Below are experts of layer 6 (counted from 0) of a mixture-of-experts language model. Rows are named router (the router's row for the expert), gate (a neuron's input weights, with its number), up (a neuron's input weights, with its number) and show model dimensions 0-127. Each number is 500 + 50 x the weight over its row's rms, rounded and kept within 0 to 999. Numbers have three digits each.
Before each expert's rows: "gets" lists some tokens that make up at least twice as much of what it gets as of all text. This comes from a sample of Wikipedia text that the model never trained on. Tokens count by the router's weight.

# expert 1
gets: "an", "b", "on", "or", "c", "n"
router:437457431553421483547466465486503502457446497554520551514615506497480503440467467550496419506522486527388500527489588521497486601530528472423403526446593364549517505486421455548454513483500501514533417498352520556591542578524487515394576484480514496451533474503575488437474471515474495529468520488563579467434468447530481504573486511470511536539399478477548531575509536447474590426544
gate0:567467394493437469542480533515417431455506441510474493492630499520514451520419413483493526560476541565431536541491444555582469525427505591549526461495475479448552387635455484523517518453492518527617458463444545531493467546456552552586496486422518473559558460475524484488486543485461463554518515538591477506611500540572527539543549504591484509447526509440517434552549481482624535463493
up0:463513486481453606468530545432442359563513493530401469415465421490542502507405567400584433551593508518529551573506524429535400561460519579615564476550488529532472483519501479561475614455460539514556482522522584460525539528495502469518469566497509566456493534492506537529551553550429467514470545542557487494499518495601586463466488520483533501457501445508557449553497491421531579558468
gate1:501368479524469462546582453541458496431524450476543551506505462435599495568562486507565495503536524526535503415484484456482565438528451485487424534571392479525460521507599544514529507394500461629461472437500606524476626588533472525600482475500455522429467546470521474414510535509472485499466496503550547512533560496469477401494554515480642472585462493566487476538493473542484437548509
up1:551449511494475532518520537506453475485510555469468571536523440478581556541547514520553444506466434549555482478519542495517605525415517422520470494522545511538483457501591544469502603605415478447488498493467431563577499510430376454441568463520580572575489526531458470545479498460552407438501409496607498548479466469488493583513481468483521485423564476640536501523480451473453461634504
gate2:473617488511414447435514413583463474550575429524542462458500478510493521418452507509488527506464534507488587499584481548477502431593483460451412457551512430537546508584444460469503560528508485543489562426492572392534453490447479410487481530553483464454571459592497462432534615501476349475472528470543462546537475476529412453487542500501492583456423449516468539519547526539408471510506
up2:486511508518457418478511600442439627507397481450536368498446557483418485524492578487465435501518471415525463445468507416598444595499451575519527488484532490578457584549574481477502535527493429454460391524515526492448533495439426503518495472468547515521560612518473510546553461470459575482480473518507458404457483484471522510490542473475442433522507517494454446467380448460494535467394
gate3:476531484549485482533488569509436503519511514575504449644560479504496505443421429483460531577521426453442473429525455479519567527475567535520547560498525569587503500537513531421481489600488470455511527462496475503525456595636610484469480431500579513432553532545387455473544439404511422535511450444512438512554551508552541573508599546558489580500497469533495540535454537454507494398514
up3:428519445545530511572527529570565539465428412541573540618498553465472616437527395559427528516535525484568547453494543400527527553505517468463488526472511481530549588518530564463441474595500519476494541510470473483480403534479526474552570463521529478510482532530443471475586461546460500475499446550485500461510568404505479447564502560450519557486564409465602525613456602485499590456475
gate4:545462519602437510500433489526490514507491532602486515502506471486546552441536504518424496523448525509475553516516540508503496505466582475475445548410459432477625529508596556450427503532510400481475524544479555512595531500612583533409534535518501545468519479543565404488492452537402451488475495379489464480519523510392475498543461459571584476452540456409547486627588546513551456539493
up4:486540507413505566460515445441533452534481413485415503397560510492447465504464461482575525452543474540537528558517450527643485595483459495522416603547554520459503464535498491484539459406476375476488581490618563573527568519374513534549497536594423509602492371561517499506505526491548518540428532482544550518532511505473481481504466509520463479506572435540463500480483455534514557473520
gate5:536477462532501506510576471493376487495505579455565519500507470478429471451576480618474511420530512427457545546499556613474470412472404530489461496484501531484458517481394509539517416551474478490509445502494526499522527442439511507594522522532537480501534570525502426447496566491489565503550586503531455542418612538507544552458457450564522615512523428502540509551564408541456544383604
up5:416492425544531539531384491561472518546505483356471587429645557562485518502560477530445527481477484479433523525513489526548488476405482562478498527544513599506476555517451538489506431574459543552445516562594532505463516476450499406596523390487510511437449551412428419483505501457567545398555549460463533483476509545420431483517518511538494489462499557434478497478519433482523433518523

# expert 28
gets: "z", "k", "ch", "en", "n", "g"
router:441431510471428475535519541468549557512500476555446597473510438529463456518495495588588400542533530551439505562596464494531480487525543572506419491496524557540524538539532452511420454544410527535582352460461401586558562531444557490498465575441508459403491456574529440429497549496482427489463535471515559475451509540500517483488425428522504538515486454518546624533517565543474566545477
gate0:562444475458488532528401511504522412506455565610505487593556442568538522510383456528545530516432477523519426448437523479400550501407520503482514539478557535554555478570506488478473480518489534591505429555497523508622556456489545492460452492450390493475488539572541552487544478536472542364500454441416564575513546520483505545595456532477485542474428516515553548459509570510588545450536
up0:553455532515482516443572469472559440467416515458467474553561535497492434521439517601471489512568567547541558514424469521466448514510406519578462409546486465590452505459549593461451510505481425383542567437544526453513518547539512534527496493516494548428579624483508472442520507466515460586547458512458383520478447406460441552535522503444397527530406498531461540509579569454442514523499
gate1:499446497640532471490560548475448569429498553410467478603449504544488538523478495464535520523460524615497426532500536453480567560501495503405444454528498597453396521521527546545457469473478521566467438523509478456560464506496472399450502575468468393415536437497613453565530454511500489545485487477612492541524401433440430459482481507491516516525510511486472504488491465639406485528500
up1:370460610459512489467469469481512441523516454500555458526517520446421424508447538481453515518514509512503445414551506540530508441534451606540604513456569512491460451537447473448534559529444454333484526629550595543562446481494483484517461542538499494527483484478517388485482433511526519490512493555493504416538401500445581428442479489457451584488511494537447497525545555488519484384436
gate2:554444474448515566458595502515408593555453408511561426514514461492421462508448561483524480444464515512435498478407499487453519498516554516503553406595456452497454487541452484578483486437459558521472502454508420452465522481560539517465582541508496562516626544451510491436438476475533414552500459454559546414543523552466592540430493493485497554509599480459425518428518500588590596483459
up2:454446527511474484427400568464505586413462460536462446479466467538487506522531471467533528492496438462434450563518520452448571464529366546516530458484473537515514554581596550556529437476468556497604497511490432598445550426514407462420478467483468434512526541480514423501501486452561520373588544556575497430521507537427551486477428423534482524550578530550513417521537549543574508479502
gate3:497474460619475543559454547613526574508519399519422589518484534427578463561477482493484452525493415479448470436474474414479484530555511471491513547478535509568531472534555511509532504581482533461443581526526518515516495444468446517516566561404514559481475501534571484475502541385429484505491621527462547577558486482434484331478470436443565516440508496556573513486499495572541514468418
up3:429524475512523491419485557510505523464549590484418505528465430449487562479534484473529530498519524463509458500494633503489501469481497433506536394534532497521430525534419472491472461378501534592495365400512491504528521506547621459534558505487456444449486518502396437612413496507542477454479433505598505466549556544504582455482564504525591518558504467545519458593497568394512533500533
gate4:460442499469464495460442503452517531446508491459494564499522477533377575462437479368530531536489489505507464419523454477531483463430534445482430490547473563415469525453494541561475439526525571513475518491485601410542535443408491476547505465466498501475550488529300558386555593497470496492454483465500474611511520526521429474454446457467579484537445524488513600505612478483520537523534
up4:494444430505500536528474468438429438480515456514460590459464392506473374451408461456476514411457474522510401495472453490458391467477473494459494526573530507480477571533490596540456510540467424462445507621451438444478471423442499580462497494472454545543504507495482576496513524468482459583483547478482539550520455531411487520505507531370441489473396440594451524559562537549550432544530
gate5:564542491499355550519519355487564526508480445518503480457481432473501529541509458494545466573503476525512501481546459331523403448389474481487488497518505510563477492525526498556481480456471505601535542471510455474529463522492496547482504483512510537519491503443518386471493509568475479526521495588484538537514534481453614397433509553509537493548488433552481549580532414592581372395505
up5:492490531465551550413515502598574567504547518480554492506434411562509483407467412515486524528511521398416562447525471470482503478512517538574572525539409532523537503489522521523462492440470462492480481539489451472439517470563488424518517550508435443433529456440486611479527560556413546540522424511570499550541523466539475614492485479392399498485593554608481486474547611580485551438490

# expert 39
gets: "o", "u", "ro", "i", "a", "in"
router:496453514514429529543530440481592561453485435563460504556511532595470535521515532555547429582514476485381400567479552554522522462499537462532466579431541514528576475446401414522550477530474564541506423525442529456548555531519503543463544541478533449529526457522613468397563581455485429425438503512485507533562544507465539459602528512451572512439489402532420530586499487493467494432506
gate0:561491486453484505455439483534530473458588482540507525500511426466478508439477416527532615581543478536523553541378595525462568467535558515488454591503484449545554401499456574506450522501524576470572493546431459440415494512571525480540510476473506538504570479523511570451538574575527508510514530464396514536501467469577561459558631498479464514471451407457443472570547552532382535559538
up0:484504448509587562493547482455425451519579549478519477485508546442522389486471546483550479443570404496551575420580508546512497493482520470457497496492552531493575478563557422591600428522560456563423501470531466555489532549524441547514458434481518510488520606479466507429547491450467562466517470510596483562496415421395474539488406620478492479609476587496487549464466465467569517515497
gate1:499495538430496462525476503468468502505516390457534521518456435468518495520541439559583533505561478491519545498478493547411498470489578453376410422446517543473614408516531510540514546482481475511517531483534498672484466453461482483471490482462481481543489498469502528532516550513542449407418352444450410581494491533450487551493570550516475407553577393454465451527527509550406536541461
up1:463453474458377462498498448470468500562511543488553500461488490592576469550657551349523506487497439453497418419508485535542550480430484595437511531429552534495489482465540521412547548443542453506671513560518497446547453546517401472483427534537549463551521529494508483388539557521502469455528544578478525513568434496489507438523537488497461512559459541501492508483523507552455548487434
gate2:529501435482503490511448458520572680582527386514413462578494498486509537462558445505525522420505493617519424607495423502447471512498395573517467544541512488482464432408499476473521518532423609487468578484504452484454541463469519533578552533500539547443464495566511546446454448523454534501480470606523454472522503523496513458505439570435521553515559538411479485546528504512564441415487
up2:529580564546505537486494495434423556497589456415472443462532494465352526480455395455562451505518438415390454525492443510456504517501477478442499569533468571448433502560531463542470507529511380496485404538541515484498554482544509604560535563456475501601528475538435470561503543495528468608525596468469569556534481485577628496500498519512554421499559515552466502481468528506498531525502
gate3:499533507509503499541467472404482423529532482522602490437503513468480471502423429541554467461505520503502515426436539547468523405509505560564419452535604526493501462542423499458480515634601525485505452426487635532506451520584562471534438486524511455518588456501575527518478467460483448390521529545538562465423539577495484544566551471527475553434476420530445574440440453443580444541524
up3:390467543511611494631455455540505466541475605473479478419538531533514499450382542404531495616471487418489479436560530501566489473462521588537516486541525445503504505564375493565526457571424536538518616474426482592564443471477440437500509513401451555439509493585472444460523550499495572481496542481451505488534497497561513467452463523494424523462555475449488516464470517519478490464550
gate4:561489465566516466605501514459546442484545500492507426599520606399471436480498548544458487367534481507526460575527378512556493450493541474490553571518432500434386512516458490495461479493500556535400474444479484506452442503502557484570424556418602473540485402482481488538528543435515431519512587502534521491550441554618519518428487516544513518550497492502471550467564519483443467407443
up4:511480455444483464514447413494512489527493588531485492467492480414481449531486634548458484539460507622518400506509503493497553431434527515519523503534450477519420530507543441503516462478581432644441451431501503546590569557432525513451413547394528538506452466540442582562504523489517493508467541548458522518480357519546528552487532469463551469513463532618465484559609474464500507433452
gate5:498440505571572475523517459489486517587480404514504513505374514534526448520526489521494427428561530443516501447547545568473566565389454443510538411415522472507560482550610433469542482536492592443513483505512487449554492533447515549547521518480570435583544564561559470473589494475578517553496539428447556466521497457578523419545471495440531421409415450574407515461541484456475527529478
up5:582443498577494548491525588471452516477423528513489468381509514455544540506505492547440478499484534517483537460425467466606480526523590585486454569540554490554484563474457559445515537379558435490529503640556559538522470604487458522464454486439515576446491460503529529548462457602461498454504472453593485485426576545416491565442518535547500581590529459533482464583485451453477502437504

# expert 41
gets: "a", "á", "ah", "i", "é", "ia"
router:453518468532501462525574570494562586502500487536405511488467508574483513449450505489568471523448448573454471556602466649563434492459521518480465497490586474564495449499418487530524428517459522489526394464443561502491585528555518607405634542475548529452468511505574384466529517587489455490481571454507526511540465537457438498587497552510474490441533481456490569488485481438459603489487
gate0:548460560426504518505555463536522577554584521526482580496540552471556506514534420513491517514458496561467503566441528481552567483507467514441480490422408496484535560486484512536451497412511545508463532540534439521450541645530460440489511552538424503602608496512481543470481453623566479562473466530551449421592460423496461509476507395430440581504457536458463573517405570498477460574553
up0:537475470434535561501545448369557462463588549518443395445506473572486495515503518474494521559515520630545476469523498537539479550489503478533446489501482501508552543406580496564441536597527603426495557592528428538452502495468544539494541514498524548461484537473496475552455483458479505457609456535466522553424508461538474579389460467500500408515563480592538491564634545501550438490430
gate1:489573359464499455531499587518425530488470535547482443479443457559526516498464432393473536549500530506448536445520496576497453531553493602516491548517457504521447489463524547506510501418508498452541464512516610541508463497415562462408532518448500499449458442436573383540495563527479486527415581530553476535465651509514487536487496561503405438562527423543459480592432521486541481594465
up1:380500510558466519560542416488518510604451438483592473529508503455550434519547427558602544486618466534536466504449488552501502477558569431502513451541559536462479486584454510481385384638556444557478517494463465537506432543552517556459474601575483508434459539478441474468511467502534483498584525460470503542501523467437463501462402451492503477446480513514577521514585472569444530459527
gate2:466515531490551536512414476499523494564401530561394445536593490512490503427486563520487495427514540493479384516545515432502573414490520507512536382517478490512401416491486542532518524446585550564492485560342487432458551519537547421465539420513490486444476484622502474529599514479560528489484555496567489497599525517458470537487495554420436441440502581469509468484491487442543505424478
up2:496435543509441567562602519460604529573511585556500397492473554387520512452553459519521512497450458520496527490547535465538529496549518448548479464524555423481482477467563452387565553505483530517520463525446528455529495471537605569423503443550471489380553455498414583479477540527453478431389550550471495473517533486398477527525440579572575504452532420549424516490451457502567518471508
gate3:387551473497507425452535462513487540604501424531447533516569494510469473515532616538471495532608516533452513526481490489568557451480419524576500498545505481604527474465473514506562491564496528433567545584498444512504493603515586492565472449495418436476433429592411561432491593528474501376492591525589515524547528503469540551507546500428535566557508478468460534555502556525458491521433
up3:488476583506522557468514464543492520504525490582494522566493520459450552439454538558605487486570492514490527446510456573417620541515516509538567566532482424462580432432577446465490476443618502494477469470459568527568560543522471504482498384544427450570517547521487492524526477570573433519414543527515409509442509441465446519485529447493526446619407538556434443435551439445477503559513
gate4:472473529468539512453496467438465562493430466477463522511518464417628500504443529451458469526495563657529618524542414529479522557474469512481469552527507421589498397532510501579514427525478403476442472433474481479511532502508518550523509524481610606449484497370534582506470546615461471526475481478472539509508527586499384595580467484529509508504465475537510523541555486420481512475496
up4:454426503484491530587480524482526511594440492448396411587607396425466559479510482422472462470501584480526607522458491381507500481447476461427562508453482481501480497600498512415449540455569549525470493393459514470490534559478501512450530438496531493415507464444549534496445491541465356475519513520543503488533479465415483485505519481440469535564449486389504599538476463508508499548574
gate5:573488464524453532506484444532563446487462549469481471630529521456512457452560462445570498459405520545507479437571512440533487541401509519461462534470614503518481463507471580517424500459452500446525484463543528577475606457500454419474472609458531515486434623548514486455487508523499500533417587458528509527483594546539452514514458493516439455457530373486511470373435412506452498580517
up5:533499439510524536449492557483419469542578492599559500395473457524496559603497568598439483546579526473507544583471496522400539509506454520577475528499406565500488498512513475530532463518502461605577544519434457474512385551533511559533456498484520552481579439463405483497495512567497441455652486555529468515451414416509569501527487443463496601492451570550448520514518484490565499463461

# expert 15
gets: ",", "),", ";", "\",", " –", ".,"
router:414435551409506523550508525492552508506518464508503486457544384513499512495484472610553443507450497512499484585619462492508507523446508582433473517476522439490562469462497512519523435559581578508571504502433492563454548594494531523420569538415465499434495454460525477355454543437442508501421538531591470428534457571482436506502487528543447431463523513562481592584578516492433510412480
gate0:547419476537551569529522568477449522460423541588553609552519511523566427525501541531584431525476483400594469508578512528498501436623581540503540481427461463430525462439512545548502493568540412465491478520505525516491475404454524586483576479497492484487420552484480557470423517531509395513554522478539519594410419540462435446500529488569569503452454445486489474570484540520468456527574
up0:506576493493402495443447541497545554529585472435463410462470476503489576461517393504454591473517511553354494506449507470453500567364462478492461533558452560492462542541462514490539548518509577545541519493576432517527508588572468427556421574488510535440637509583545452481484494447519562500440508473459472445545523478555513594419481534470433505569485574482539521482532485516526517525433
gate1:507541533530521513548553487517489435474543465464506498525570496543538505422382521450514498540534512604486552439523555521569485482533436511442509516410503457535391554506465517447482563492535567482473494588573513480521479463540410533527481539477506427419457600525521506545531566538474482461471525409594433537469543472649403407484500435446553432518504531451556440516483616545523431467582
up1:536534492458508513486411495539474567523458585487331527491484488504489488527483479470444499554539574557466509511533415483398537530423593535616509553448367516433582467505531457530516475548442486550498525563517477581527468574445586518572503458527498532527521519523472539516478565461508425527512564566414508448515473537414539547526511481431403464518422447436470621455528535519509520526458
gate2:542521460486442457420517420450554565507596453460534487506480564493520491484503539479458485509437517537469476496370514527551459450493550492574463508536490505441470398539478587406560518435475454440457464473523425492568607503545560557447442615485533437501406420592512545548577486524578560541536524477487503498613508507553492471557588513524513493540567501425426450445438501491465567518565
up2:555527542485433635582522472528459368598513476617407473469484466476496516504490486515507431558603504396479589557504466472463576561510518441418423452531514495520471486535497482533477504504480595584550490490448530498545408582527431507467539487498467480518600531489484447548472480397448416495526520496460521541397491538514592581482536465474447443485457505533567492513504457526533466430489
gate3:478544444443561488445553531450472531473552457529496447542482475519566461520519503488505552486533458460466605422383522527575530604496542442479451499470500488478359542480404433490437565392584496463414530428468479581489533494592530523464571486445553531550441517561450508534480482460513506422519505508508432466437433581538526572470542504582502555513465518519474522410522524494409536445393
up3:458534431508484503576476468510603444468427434437479480485520560449512525538533459513546513506505502507540457568614472441461484410514435558503525508544494457427632482530568562485525414511392573510569460592595510517521527478491498536492479483531434455391634512456572498487473473454467504565449547520468515531537530471398545492534478455452507465504486493534428501573477428471561494548636
gate4:551458404538518606522493484522496583566571452514522395514480501453540487464520545515538617465430516476532436479409581484596493579514496505544528470366469477464523546516500509516460477546498525489492497478531494445462545430553518376515487609487497496465456524583559444423547397501589643480453526479447501543479413464486454515514529536465475493460452439421528559508555474471537542459544
up4:451545473446518532524502494494544507462539505507495512476515522429481621492538549603447512527425475533514464415504534567537451494483536574442571488549554512492555480652501501471449428525474444436539515379489481479466543448536597495431433496548435376570464456506527458511498462398508485490472512464566481525511462494471450451560463511554454496464497507442457432448606494638470452621498
gate5:427457511497607483539525630530540465439426580448494525433541527496599546424506445531485508520555522498378431398463470517540527463568527472493491596465493502492513465478558573554558456461484472580562482458545478516483574494501422416491486501507499488529487520476555488390496520534465468526466579447493475480622476453530507437487495436512464527534527460500469492447545546529478402353609
up5:482469501491585428518563573550449471528498529401489582493568482490533549396535458480507472530562551462413448448521468497468530428514527438480556520451497544483468538525475581557532453417434494539599444484485549470500590413517425494537490553529480535554532535517530474476465524511505442524585566457451531498566477432540534407475498402478452559538516461493454468425508496565511438370661

# expert 36
gets: " ", " re", " c", " was", " comp", " tr"
router:455440494431478543473468549488529541531505504570545583483433407541422563520567439562524453572456478432508485536539427548545480549490523571455447429500507429548514487483461463546433435578508595598592479480493521470500540497529611504490535504488535569445470494468585464431554488474428462407416605472548548414528427543497458486550449504469442422529509535562503517522546556463409572474533
gate0:487486446469457508501571453505531464401548481591566521508508527536534509537534373539417487552493498567474476556579495499468513534509477461503485444499455441531507567430455497510624560526541472564559480561483455548447415463509555501438564454567536478511541554525526545485484550488491546553441558595544600402612498499556475473457500451485494523398503420585457571477564488496427378469445
up0:394478561471536540527530430491457415429521512539465462538558500420504428538421459500581458568476601417492562447501502430454490515414471518640460523506494477498454513536488458471550503394541439578507442544495534503487401475475540531446572512484496492508472434445482530521409560398467495513584563536551503458530483463487482375463491484494424589519537440461564432545534441491560482450479
gate1:468492481432438456473447457460522533509562547370429508546512467480479438542460569537477481461590454511541479538512447521486496437486539564442535477514477601603471593534507504459491588495524485656582471535547533510421479453545543605526490491453539546496473526499529492499558494451445498480348392463541548541476442440459516510560441427454478509533417451551485465471427521449491497548422
up1:412467492586573510559524579527529460491438506591516458522541471555570554480547425454515491606500559519466554462456520459479558509514553443556499526556439429468509440564438480491518415535487535453482525465505482507508524508518518506458547449463474523444488500473520556528426564554483547539561625580402522548474583488520496501432588551464575454531526540438480498518547441591480551377648
gate2:483482609499557472484456482431418488388486535549493534454519517546510457404454481518499480522545442459457483476483466507443494532447488410485606464531521452529545486541496440458469536485511490454468427449510526560450506488555542547538544550500418508564453433445481442549586450382492490438487552529453562572438470518496595462451382594543494567431402470487580526492494427500447626519533
up2:437447565487608448413501610441506448499596493577479521458486452558522494467464477443410537548571464537577443577484469436448544587459527505527524484510522473543515515411499509399514518498489542537471458508570610489481423496488505500579522518535411490527455522517529495525591436421460619485517486541422546532581472485489513495504485604527569621450437504525552533532453442534480532547462
gate3:481516586466560439453490516515582555509488596497426532555488449461553525513495528560536457559462520513464427430455535464514465512588579628465423458454397378510511566485550489528501581585537480621502483523572622484504537574554486448432469467494508566503469446446530488495506562550526500622484504502453512587489522487470531512427499512471497478475532444494453543542532503535360513515504
up3:492555456443515436478476517443525525475585567488503491505506450553648536479474571573413513419525547554537507411511495498493501532487543330475438512458433489526523452507470457506547448426508489438522527548345541600526492535531482520454533486482525448529482561558473547469583523456407466489498463591412501457516438506546439551476516432495422487479461522494480489543480416447589418529510
gate4:417431622514531434498471540417434479475467501571457481499517508535429553468430539483526428507515511452449478462518496484494484575506459513446462564587422404490570534528443468465495461491503572496518450494495571417422555474538526502470463554384592536523567513484519510537569521528491429400511467479446570468501507542503500373510494542518542510543488420454424460509529593416344484518507
up4:535495529436528516508582464547555417412444511517520473540498478517455522493544509398465557441419450547523458407450470420474511341430531517467478457432505517472554564610450475402541532543456558502444471521507522433474467453605556493446516489514520467559538488544492500389439483590451475531500513418475414438429498363496497442523512541503455520553536488521504569525451548486514542449470
gate5:512467543626521580540486496523466597565477471494527556616435452526479482513577498487510483458553509402492548435520591594529531449559558474505468482523507495497512503428499465438491457555573489550560453585523497509561518427588502503510601475574516499398597478495596489391492496430476533430412528449552518486491567469524375528490509474473514490459513465430498518540448562549431529537447
up5:562618385437447420539496581461598524472532510416524454487608543491490519469531592537442571534523471449527475548549529486436450596542526480475454507478517540449497558446501557538504416379551489494473541492561448504475485548450531514546492481516472483546503523560451489528472463492510469549520580514522556443530512418484572505502526528543570520516558445558453521546541505518381598544349

# expert 35
gets: " and", ",", " or", " &", " but", " /"
router:423412489495469586525527545487554541511471448630507602443510472547499529525537422605512483575465473521476464524533512493479511552531496587442476565440503460534529466475483450581530371614582587570559448495489525549476562587467544503469538475444554490484507477491519492469541508541402518499431563503513530403528458563532542522527479481499459412584451481512487619585558535483424518478488
gate0:518515487449507539483512476416531389582559565553489500460546573488434475536468494496493505497449534512497513532594510484465511591514513613485507447472581534564542577416444398526477466497598491507522504536515496540519404482481480450553478483498481451547548443498455479474577387484433415484439519547507518449531488472551514651401405537521517508565533548577519503606534465522488561470395
up0:521487460521462430572483540580450530397508440428525463522484466508511455500465559462563501554478392374428469451454541484520429445523519372452500566519456437458539426575469560455541525461434443481490529514555504434492647536504531558454506503457561521410445474484516479459446555527550556447530526517533442541511483524509504394603563461505416481496490464478543468465573501447552460580534
gate1:491423578498393554401528496425523524621521480571509465556542452465462451498612494476459445603477569504529517556549565535501467525460501455534590506456512575597477562442550411456401474624549521554545530496512536526408520525512468555458536525478530469582571493561483537464442466468491484541570509515517485442525467424459588486516519522462533470512523439511524579573500463507605510475466
up1:515438582567459464432516496399464559497449442478431460503526535594510500526579508478439472488400561559496463485564592471454428417475583408501578581533519539516451493494553487497502497574532463618493515541459504524473534513440459488457463499427546498564568508523521535490489485531438523512551486470535456399511483464469534535468421589557535428434533483549535604601432434464545489607504
gate2:517625548485533495491492493564508494572564408498513461493463460502465536468509448561439528525563533560474487451550496538497498531591515437624481430573505500616512602472501491484472474529454560477572531397507547504451547621524480515460510545541448427548476463527427482515567454439494486473530506602509555384506473511504589497546584441513472515508419527468466396474434544555498601481444
up2:442388453534529498485500501424502467475477530490515547464544501620593478464496541418560455535457487478495529507482495376536518430442457451464476544506540504514483426524514591590567482462590460548496513542456440525505508283448515483568436447478503475396590550493521467445469514532431494553428494397472468543517513504547430484504420497523543506540511529500558559500541523443536456558509
gate3:544490590464598536464535538572519481556553441517463517506560543473462497548504537501490540558627579524488455524567442537452542582412480504435431490496537464534499573543515368468530524435458478481497500468570474477499487607560593496469513543509473488572509521544566529512508534413570605442529555555529555545474570545426554508541601503560495595457528520418455574508495521512409527490446
up3:483534459565483404544424460468422523463531485437459490451602442509497455476491554552524491449450474496474520475487463453530487400576520448565477485545595540495501394504423645540497477508496527496542487539467497536556385374454462522559486512537485541392424392507420481564474461595426476532446533482471460465568515474527433490518412452493476559464497503509561406447484495485541495533456
gate4:476466541479464551433536541526464523567550490609527457524508449461536436479450517488491534463452516503500368504491554409541483582558521574464508425438468495546465500475530517487559428581592374483535487570409508545423487573498547436522540480549463455567521440474430445469436479527505416469533526426505463420475457545588539495540491520478477460653463499468510607507576469507546435520500
up4:473492508508495476454441460510565513589559508573510593512598519526527513413480573520486552406512486461596488474598579561577426553554463508485476504458592499593513607485489553422456503540488423581533549535501508553458529593540537453539508382426560550533507437527461472482462504514493467481539498493502339384469515411478480537528544464531490547541511477492557515479558560508485534501486
gate5:432460426508542454539609547468488492488469445538502533505480551519455456572470568475539506564526528407520544542577450510563551511528520490579480416528513481476447430472581428426513499568466414494534372524504488477535484519482564547508610387538500465483408492476442458555430402546428444479451482456529445534503460466498484618540528497553471531491482526521533559417519612461457399516522
up5:445444471488510444535526523547465479490555456526502463479544581445511488599465627450543525486566496421522585578577512494538487510506479482556458400581475509407510473409472503439463505517476438483475467522457448462493472523506523544449526438500500434469399462441453432532384483516495523461503454409539411480498376439546457544559473521533446540421562467456453546456496633471493399529477

# expert 24
gets: "20", "19", "1", "2", "3", "18"
router:436475460463502514493545525418489537443502457505520556530547443562547450485566444558484434529470409506466500594561454556547477560509532524507344479478560417494459536485468475538385497589545581477532458511473492474543463541542493486485553522485495490485537408470650500383592452508464466438438558438487558482480506522479483458528384520483522391526519416580539524524510567496459527452538
gate0:525457442505479449475538538545502565482536551492483489520541475405511515432505534480511380480487494500450490466418600530493482473472501494459549562540531431515510443578483577535508527561519497598498385485437597538435497577500405390457421502494475362447435547474441451532504522530451553476575433504554486493488478595478467436411446478489492520481549498534398507473541464480558442514375
up0:476563552461460533526498470533451514450479499517525505506529574520602472416577488572466571499497491507464472486493482513397519476417513509447524482445501542522576459452514505454453492485535570379507618479558439548515607466502522508517475512574502542550427497523486517482537495514535496451451579528466415571558537387530445516575512432429574472554439470438468513505424586484435442421658
gate1:470541401459516508516517445546645452535431429630499507464483462518504382540457473492475477465518557486596524456510512402467457537551418610498457453509526459494411450471482516447527429564597515450523536514546465525459485510556458471487456554500511499511526492379504506560468570522518534444531523498466520568587612536486504441547525525565526574453489485544487574560445474509396486532578
up1:500444522523468510520529577427333556522539549436559509540379586395495563476489524476583454571469451564437603521528488521530486532488569444458515525511526499445494527522548501535437644458439461548486441491528525464575492452511556534384435477435501449518499517531557460445484472419486515538512456531509456437410479503515438580538519529567504516526576566603472477481528473456508521498483
gate2:545593485532544489429476592479474484456449393556499452525486440472469613509436538467613523518496460553539514528526501496520466470532451562461584466525464477413476430453497462611450554466518492538510512515521488590432508461496557407449451539488576485479443517548517423479523454486488588457383489487470509448546537559415431425528456463547504526536486470465559499492516480677551430524521
up2:540470552455568427410468486456443447523463423532517477518381597458463512515458502462472576447557535537489538489506489412487535533537568523569488483581583505443468470451415532497421430427468511612459518544565528541469441420493579468516562422523529470569476558463534396513542461509529585515470424553502509492498533436435488470468472566467554502565469505455438530433480453490506402586426
gate3:535428487442434368508515516518468574473534535494503525564607549509492450364550394437512487512565470457544521473437556490465602501456647435503536480398443500515455540486466512489581413497511523454430502560463486559486581406519437495544450576493528537446556509454430479511538457483488474456493499493516519465510429479415513434501489478540465630527501471510449473468501577467446520456540
up3:449599503486530569528452484474587415498485497582470451500433488502501493603401603478475569556525532554421503519556492493553451430522411571591478392565538537481570424462512484602490513478563468534579525525506616422510514611471565465467514470496502486500461526545535538475481543526507533463532492499538481524505536537533470478485512478487472490498522478394608520467584511565607557559576
gate4:568446469455558511475602530531524534572489520493482515386460465473544452542502483464466409545573382516577456434563464630553417475465487511583485462494491482447467589338622538449492471521457448464487467491450497526524584517400552521486505571578460563435460477530470502536502503526478583438515464458489500567504496495443516503514484463530451534497528463483427556507473562458500467482399
up4:422450579554497487525441432426478461415493486551491553574572493539573524435480490481504507529446593536481505597484556370528614569486525521508471545492492527614514524622512519496556490445523499513486541456537517528573508556602405479457615436446496495566545528505540540399497513510483449606510590556491423496515476552562457497523453500479516414502494584498498516465509458461486519493565
gate5:486484492532615480535506574588486462498436489410452488525465559514496430445412539592517471528501436526491453490575513476533515522497594499586615414474528509482517477441449622505570415638483524437540519485499514490503499487538515505555487514494467500423547513484539464466486463479445484507429459441461594537469462493518550644481576571542461459574464487573527477433581512563475420527456
up5:478542560500531513481569611558476438485515537419459448462452545435464462495519465569494563573484459547483460425513456531535544576456507519549528558501500489480574571440419616569553445570473474465510503494553555441416541463576638424506552455410466454485515488426543526533539494563479530584514455487514478569511443436482459496536538534581438485525474434567470538477557444473447448471387